python train.py --moe_layers=[2, 3, 4, 5, 6, 7, 8, 9, 10, 11, 12] --vocab_size=8192 --optimizer="muon_variant" --dataset="wikipedia_en"
Below are experts of layer 9 (counted from 0) of a mixture-of-experts language model. Rows are named router (the router's row for the expert), gate (a neuron's input weights, with its number), up (a neuron's input weights, with its number) and show model dimensions 0-255. Each number is 50 + 12 x the weight over its row's rms, rounded and kept within 0 to 99.
Before each expert's rows: a language model's description of what the expert responds to. This comes from a sample of Wikipedia text that the model never trained on.

# expert 40
What it handles: Middle and later digits of quantities in data, such as molar masses, heights in meters, percentages, chart positions, coordinates, ISBNs.
router:65 42 66 30 48 40 62 49 59 47 42 38 40 28 48 57 66 44 52 74 68 48 65 58 73 46 59 75 22 74 40 47 69 61 69 52 62 41 49 43 64 59 66 50 57 61 47 48 62 49 37 60 63 33 51 22 27 62 37 47 50 28 61 29 54 55 27 22 42 58 39 50 45 62 46 57 41 69 70 64 65 58 58 44 70 38 46 36 56 61 60 43 47 46 60 40 56 44 54 52 41 57 63 36 58 61 59 58 19 60 52 71 55 41 71 40 61 38 45 56 54 68 44 51 43 31 34 62 33 44 51 57 52 26 53 55 60 54 48 37 55 41 43 52 34 38 40 57 69 35 47 56 45 42 47 44 40 71 25 52 34 47 36 39 56 29 40 35 39 51 40 53 46 50 38 48 32 39 55 59 63 62 74 56 50 42 52 30 59 44 47 56 64 51 57 46 32 55 55 39 41 40 58 67 69 46 43 64 51 61 61 50 46 49 62 58 42 60 62 54 40 65 39 54 42 44 41 42 32 45 61 40 47 49 75 64 46 38 39 50 51 36 57 69 66 60 28 52 42 69 57 28 28 65 47 55
gate0:42 41 61 37 60 63 68 64 58 25 52 52 60 72 52 37 26 50 36 31 58 40 48 51 55 31 86 51 32 49 78 53 35 38 76 67 40 61 42 46 56 63 63 66 35 49 55 43 56 54 61 54 56 50 50 24 43 53 46 48 59 53 37 29 52 39 53 55 60 42 43 45 59 67 47 44 64 29 09 48 51 45 56 44 57 47 64 37 24 63 31 58 29 34 50 21 59 70 61 39 37 45 41 55 52 55 59 51 42 51 61 66 44 39 60 34 66 55 73 52 57 54 50 47 35 50 58 45 52 30 48 34 55 53 55 38 41 62 51 47 56 43 47 52 27 55 59 57 41 39 56 33 66 51 60 56 55 34 50 50 44 66 24 68 76 50 46 48 59 47 54 55 60 55 80 50 49 73 64 64 71 55 54 45 45 49 50 45 45 41 42 47 72 47 45 48 55 46 18 44 57 49 66 52 50 48 64 56 62 51 59 46 49 53 61 51 41 26 53 46 56 71 36 53 49 49 41 45 43 59 65 46 59 62 51 41 57 50 45 42 65 45 46 47 50 47 57 51 18 46 57 14 42 46 53 28
up0:43 58 51 37 58 62 53 46 58 16 55 49 50 70 52 64 48 55 59 67 46 31 41 57 69 29 66 63 39 36 69 61 37 52 63 41 55 69 47 48 59 49 37 66 46 42 44 52 60 59 50 60 55 67 59 48 37 50 52 62 57 55 40 42 68 53 72 61 60 44 40 49 49 45 55 58 51 35 09 53 48 36 51 51 41 53 56 48 50 53 42 44 11 41 46 23 63 63 70 32 46 37 53 51 40 36 47 39 47 51 72 56 35 41 63 41 45 64 60 44 63 70 29 43 60 44 58 53 37 51 43 29 37 34 57 41 36 57 44 52 57 38 47 55 45 51 62 49 52 47 58 48 50 42 86 64 45 62 47 57 48 61 21 66 66 47 56 54 75 54 57 37 59 49 82 63 57 72 69 75 63 47 54 47 50 44 63 53 64 45 63 48 63 38 41 56 28 57 42 55 64 48 54 41 56 64 60 56 55 42 53 42 42 49 67 56 32 34 67 53 63 64 53 54 50 48 33 40 46 66 58 60 72 70 58 54 54 61 34 49 56 42 61 36 29 43 46 67 30 60 53 29 63 45 38 26

# expert 8
What it handles: Final words of organization and place names, such as University, States, Army, Foundation, Railway, Committee, often after United, National or of.
router:42 42 49 50 55 34 71 38 30 26 37 41 46 56 57 61 53 63 46 42 66 41 59 79 57 61 60 55 41 47 35 59 56 48 52 47 32 48 25 46 69 59 54 77 66 66 49 72 58 50 33 70 66 40 37 38 40 50 43 46 40 47 43 37 55 73 46 49 40 69 41 49 31 52 33 61 42 67 59 69 77 59 65 58 51 67 42 40 55 57 68 47 59 40 57 23 68 63 40 32 55 56 53 47 64 34 49 55 43 48 65 50 41 39 59 26 36 50 31 28 62 61 44 58 54 38 47 62 41 46 47 62 57 25 62 41 61 41 67 60 64 41 41 52 48 43 46 50 53 28 57 64 47 64 48 32 45 44 31 65 35 35 44 38 44 28 46 45 48 34 47 46 41 40 49 61 40 62 39 56 73 62 62 41 59 49 59 44 65 82 53 54 62 42 59 44 29 63 59 32 35 37 52 59 51 52 46 55 49 66 64 60 79 52 56 50 35 57 71 64 59 58 48 39 56 34 34 68 38 50 53 35 37 42 60 42 41 35 48 43 56 60 54 52 50 73 44 50 34 68 51 35 36 64 40 53
gate0:37 47 36 29 36 49 38 59 48 32 34 46 37 55 42 42 45 58 35 58 73 64 45 65 33 40 57 42 43 49 52 49 47 44 83 50 63 65 53 65 56 54 63 43 47 53 24 44 43 41 43 50 45 48 41 53 50 66 69 42 42 79 36 46 75 46 50 63 34 59 40 48 45 41 38 64 42 68 42 53 41 48 43 38 46 60 26 39 32 80 46 53 46 55 43 44 57 45 48 39 59 53 46 42 57 53 54 58 48 72 72 41 58 52 66 57 28 41 19 55 38 43 41 42 46 47 49 36 61 37 36 22 61 35 55 28 46 41 48 41 28 67 61 59 69 44 46 45 51 46 50 35 23 55 54 35 60 57 26 43 56 66 50 59 69 66 58 51 45 70 47 55 48 63 51 73 68 61 37 48 46 61 43 59 61 45 56 71 46 66 45 44 43 41 39 59 43 67 33 39 56 21 55 50 50 47 57 24 67 45 38 61 50 46 51 52 50 49 60 62 52 73 39 53 15 40 54 43 62 50 69 67 28 25 52 48 45 55 66 31 47 51 44 48 40 48 56 55 47 45 61 55 57 60 36 29
up0:45 36 49 36 47 64 32 39 64 19 25 57 45 49 48 46 43 77 44 63 65 53 48 78 45 58 54 33 59 54 51 44 48 26 66 49 67 57 56 57 61 62 54 47 47 53 33 51 39 40 55 39 56 60 40 39 55 55 71 43 64 70 40 53 62 35 54 63 41 62 54 46 54 38 31 46 34 59 45 33 38 58 39 37 53 52 46 32 52 62 57 65 53 45 37 44 74 46 57 44 61 41 56 38 45 50 61 58 56 36 80 54 60 60 52 52 23 53 24 63 44 39 50 52 36 37 63 36 78 50 40 34 45 35 65 48 37 31 45 42 37 66 59 70 78 47 57 42 52 59 49 36 22 63 57 41 53 41 27 58 69 63 58 57 77 62 48 52 45 66 60 53 45 57 53 71 60 50 48 63 53 61 46 66 54 49 64 57 43 45 52 59 41 50 43 67 27 52 39 52 79 21 60 44 45 42 51 43 66 60 33 56 45 45 51 46 56 49 51 66 48 61 33 44 31 29 33 53 62 63 45 67 39 25 49 48 36 49 51 46 40 49 49 40 42 44 52 74 45 41 62 62 49 66 50 26

# expert 38
What it handles: Individual digits inside years and numbers, especially the last digit of a year, plus units like km, kg, % and table pipes.
router:42 34 66 42 53 31 57 62 48 41 47 38 37 55 38 50 65 51 40 73 75 51 66 50 64 46 52 60 51 66 32 59 71 76 60 55 29 49 45 45 52 57 52 62 50 75 37 46 61 49 38 68 64 51 42 26 34 60 36 56 35 52 63 28 54 54 34 46 50 65 32 35 49 57 33 51 24 61 52 44 44 55 45 36 62 67 30 49 59 67 52 48 53 35 59 53 74 65 46 37 55 54 58 39 57 29 71 60 39 43 42 71 48 53 65 51 59 40 41 48 65 61 32 53 41 54 40 53 31 32 45 44 58 33 43 39 50 51 55 60 58 50 53 37 40 37 31 50 72 31 47 60 43 57 50 30 47 61 29 57 43 45 31 49 53 30 42 54 45 42 53 71 41 45 36 57 41 68 45 65 47 61 59 33 55 37 64 44 60 71 47 55 57 66 49 52 25 45 57 34 49 26 59 70 68 55 38 71 52 63 44 47 68 34 52 66 33 59 57 69 57 64 41 41 44 45 45 41 59 37 52 45 29 25 55 63 38 40 40 44 59 48 47 46 60 58 37 56 26 48 56 49 39 65 25 33
gate0:60 37 33 40 70 15 50 29 55 69 55 64 47 47 46 43 30 66 64 53 40 48 39 39 46 53 37 56 42 41 41 54 63 35 72 51 57 68 47 54 47 42 60 39 51 41 51 77 49 55 61 55 53 69 31 31 53 47 49 47 31 59 52 52 26 48 50 44 58 63 42 66 34 30 38 54 68 37 67 47 52 37 58 57 47 32 42 35 67 46 58 58 50 48 44 29 37 60 46 45 23 49 47 41 42 55 48 49 60 29 50 74 57 51 54 46 45 45 61 61 52 50 65 48 65 54 38 58 45 49 47 41 51 64 55 41 78 69 47 58 53 64 72 46 48 40 59 58 47 04 34 39 32 52 42 45 48 59 38 62 47 32 42 49 37 68 64 66 57 47 55 62 65 50 72 55 40 41 63 58 47 49 36 69 53 55 78 40 38 62 51 56 42 55 54 58 52 66 37 58 63 62 43 42 53 48 64 54 38 56 54 72 39 38 40 60 54 31 55 56 68 32 54 31 40 40 60 53 47 38 58 56 47 51 58 34 60 62 51 73 39 50 27 47 36 41 28 42 42 61 53 46 49 90 52 65
up0:78 24 47 30 61 31 48 35 53 55 46 53 43 47 40 56 44 78 52 60 31 47 42 48 46 54 51 36 30 51 29 44 68 29 43 50 54 47 49 53 57 47 72 35 41 45 39 92 52 41 62 59 56 46 49 45 26 59 44 52 41 68 69 30 42 36 37 43 41 45 47 53 35 47 46 46 45 36 59 53 65 35 36 62 48 41 33 55 46 45 54 46 44 62 47 51 34 57 32 45 46 50 57 37 53 50 35 29 53 41 36 45 50 42 47 47 52 43 44 44 37 41 51 49 48 49 40 55 63 64 60 51 67 33 47 49 74 53 35 60 35 59 44 50 45 33 55 74 38 23 30 31 18 48 52 53 54 64 69 65 60 42 49 57 35 50 42 53 48 55 48 56 56 61 80 34 52 34 53 79 44 53 37 55 48 64 54 49 24 50 65 59 35 76 54 34 59 56 42 51 50 43 49 54 71 47 55 60 55 60 53 50 40 33 41 70 25 50 57 75 72 30 45 36 31 41 51 56 65 54 60 48 40 46 61 45 49 55 48 74 53 56 46 32 50 61 47 37 39 46 57 59 29 72 30 51

# expert 13
What it handles: Final digits of years and month names in dates, such as 198-0, 201-4, July, November, century.
router:51 46 72 46 59 42 51 49 35 41 37 35 38 53 39 58 69 56 41 76 69 50 56 40 56 42 65 53 41 57 24 60 70 69 48 51 32 35 45 50 65 57 50 54 49 64 35 48 62 54 40 62 76 36 35 32 48 67 39 60 42 46 63 42 50 59 36 48 43 52 29 38 36 55 40 55 29 51 53 48 43 60 51 29 74 62 38 45 50 58 53 63 58 37 52 38 67 63 56 40 56 61 49 42 62 35 65 61 44 45 49 62 49 45 54 36 57 52 30 55 57 67 43 73 45 45 52 70 40 30 41 51 51 33 45 43 60 50 65 74 52 48 53 38 53 39 42 51 80 30 52 71 41 68 43 47 45 48 30 60 36 27 33 51 45 34 44 63 58 38 52 59 43 44 42 68 34 70 35 57 63 69 63 44 61 36 71 34 72 64 53 67 59 49 54 54 25 50 62 32 39 24 53 64 66 41 35 67 41 58 47 66 71 46 65 54 32 52 59 59 51 63 35 42 49 41 32 47 54 41 47 47 32 32 49 50 43 51 46 51 72 56 57 48 68 50 35 53 36 53 59 45 31 52 26 31
gate0:48 53 65 58 72 55 52 39 63 56 54 59 48 47 62 71 42 50 37 36 53 55 45 44 37 49 38 52 40 32 61 56 56 47 38 53 54 57 53 39 68 45 36 41 81 63 40 42 32 51 48 65 38 37 55 42 63 48 63 67 45 47 37 51 43 49 45 36 49 76 55 62 42 51 35 50 61 74 43 52 60 39 45 67 56 75 47 39 38 54 36 71 50 16 76 40 72 42 46 35 49 52 39 31 52 68 32 46 50 59 53 47 50 60 59 36 48 62 64 69 50 60 54 48 52 43 33 57 30 36 38 50 22 54 61 57 59 59 67 54 50 57 40 51 58 58 52 38 55 51 46 55 23 32 60 39 50 60 47 50 65 56 36 79 41 39 81 54 57 48 75 57 59 47 44 30 43 60 48 63 45 40 52 48 74 53 57 67 69 60 66 41 38 42 30 55 54 57 55 38 46 54 58 67 35 66 39 44 54 65 33 56 56 58 47 78 53 29 50 34 58 51 36 48 53 39 58 52 47 72 53 56 57 54 65 42 58 64 42 62 46 44 48 47 13 36 27 30 53 56 45 33 56 73 37 40
up0:50 36 55 49 46 46 73 54 74 57 51 41 48 70 40 43 18 54 37 40 27 44 53 47 35 59 45 46 42 40 56 57 59 42 33 35 38 52 63 39 85 45 54 25 60 55 38 46 46 49 42 51 49 38 56 56 46 58 55 64 28 46 45 32 54 55 44 50 39 60 49 43 33 48 57 30 51 52 37 58 49 52 58 61 56 59 46 40 46 39 47 57 59 54 68 40 39 32 54 51 46 55 26 52 52 51 25 40 50 67 77 56 45 61 56 24 47 70 42 60 59 28 61 48 66 48 21 62 42 26 45 46 36 59 39 48 50 48 52 48 60 73 25 52 68 63 56 32 56 46 38 58 29 35 59 61 40 62 56 34 71 60 35 58 43 34 65 68 51 64 57 36 59 73 60 50 54 73 62 51 65 37 42 57 77 35 51 52 45 57 66 43 40 39 42 49 62 60 52 35 47 53 68 53 45 58 33 50 55 54 58 36 64 58 41 59 37 35 61 44 44 55 05 53 42 42 42 58 70 43 69 52 49 50 56 50 55 51 46 67 58 59 65 61 21 54 50 54 46 53 38 36 41 67 38 59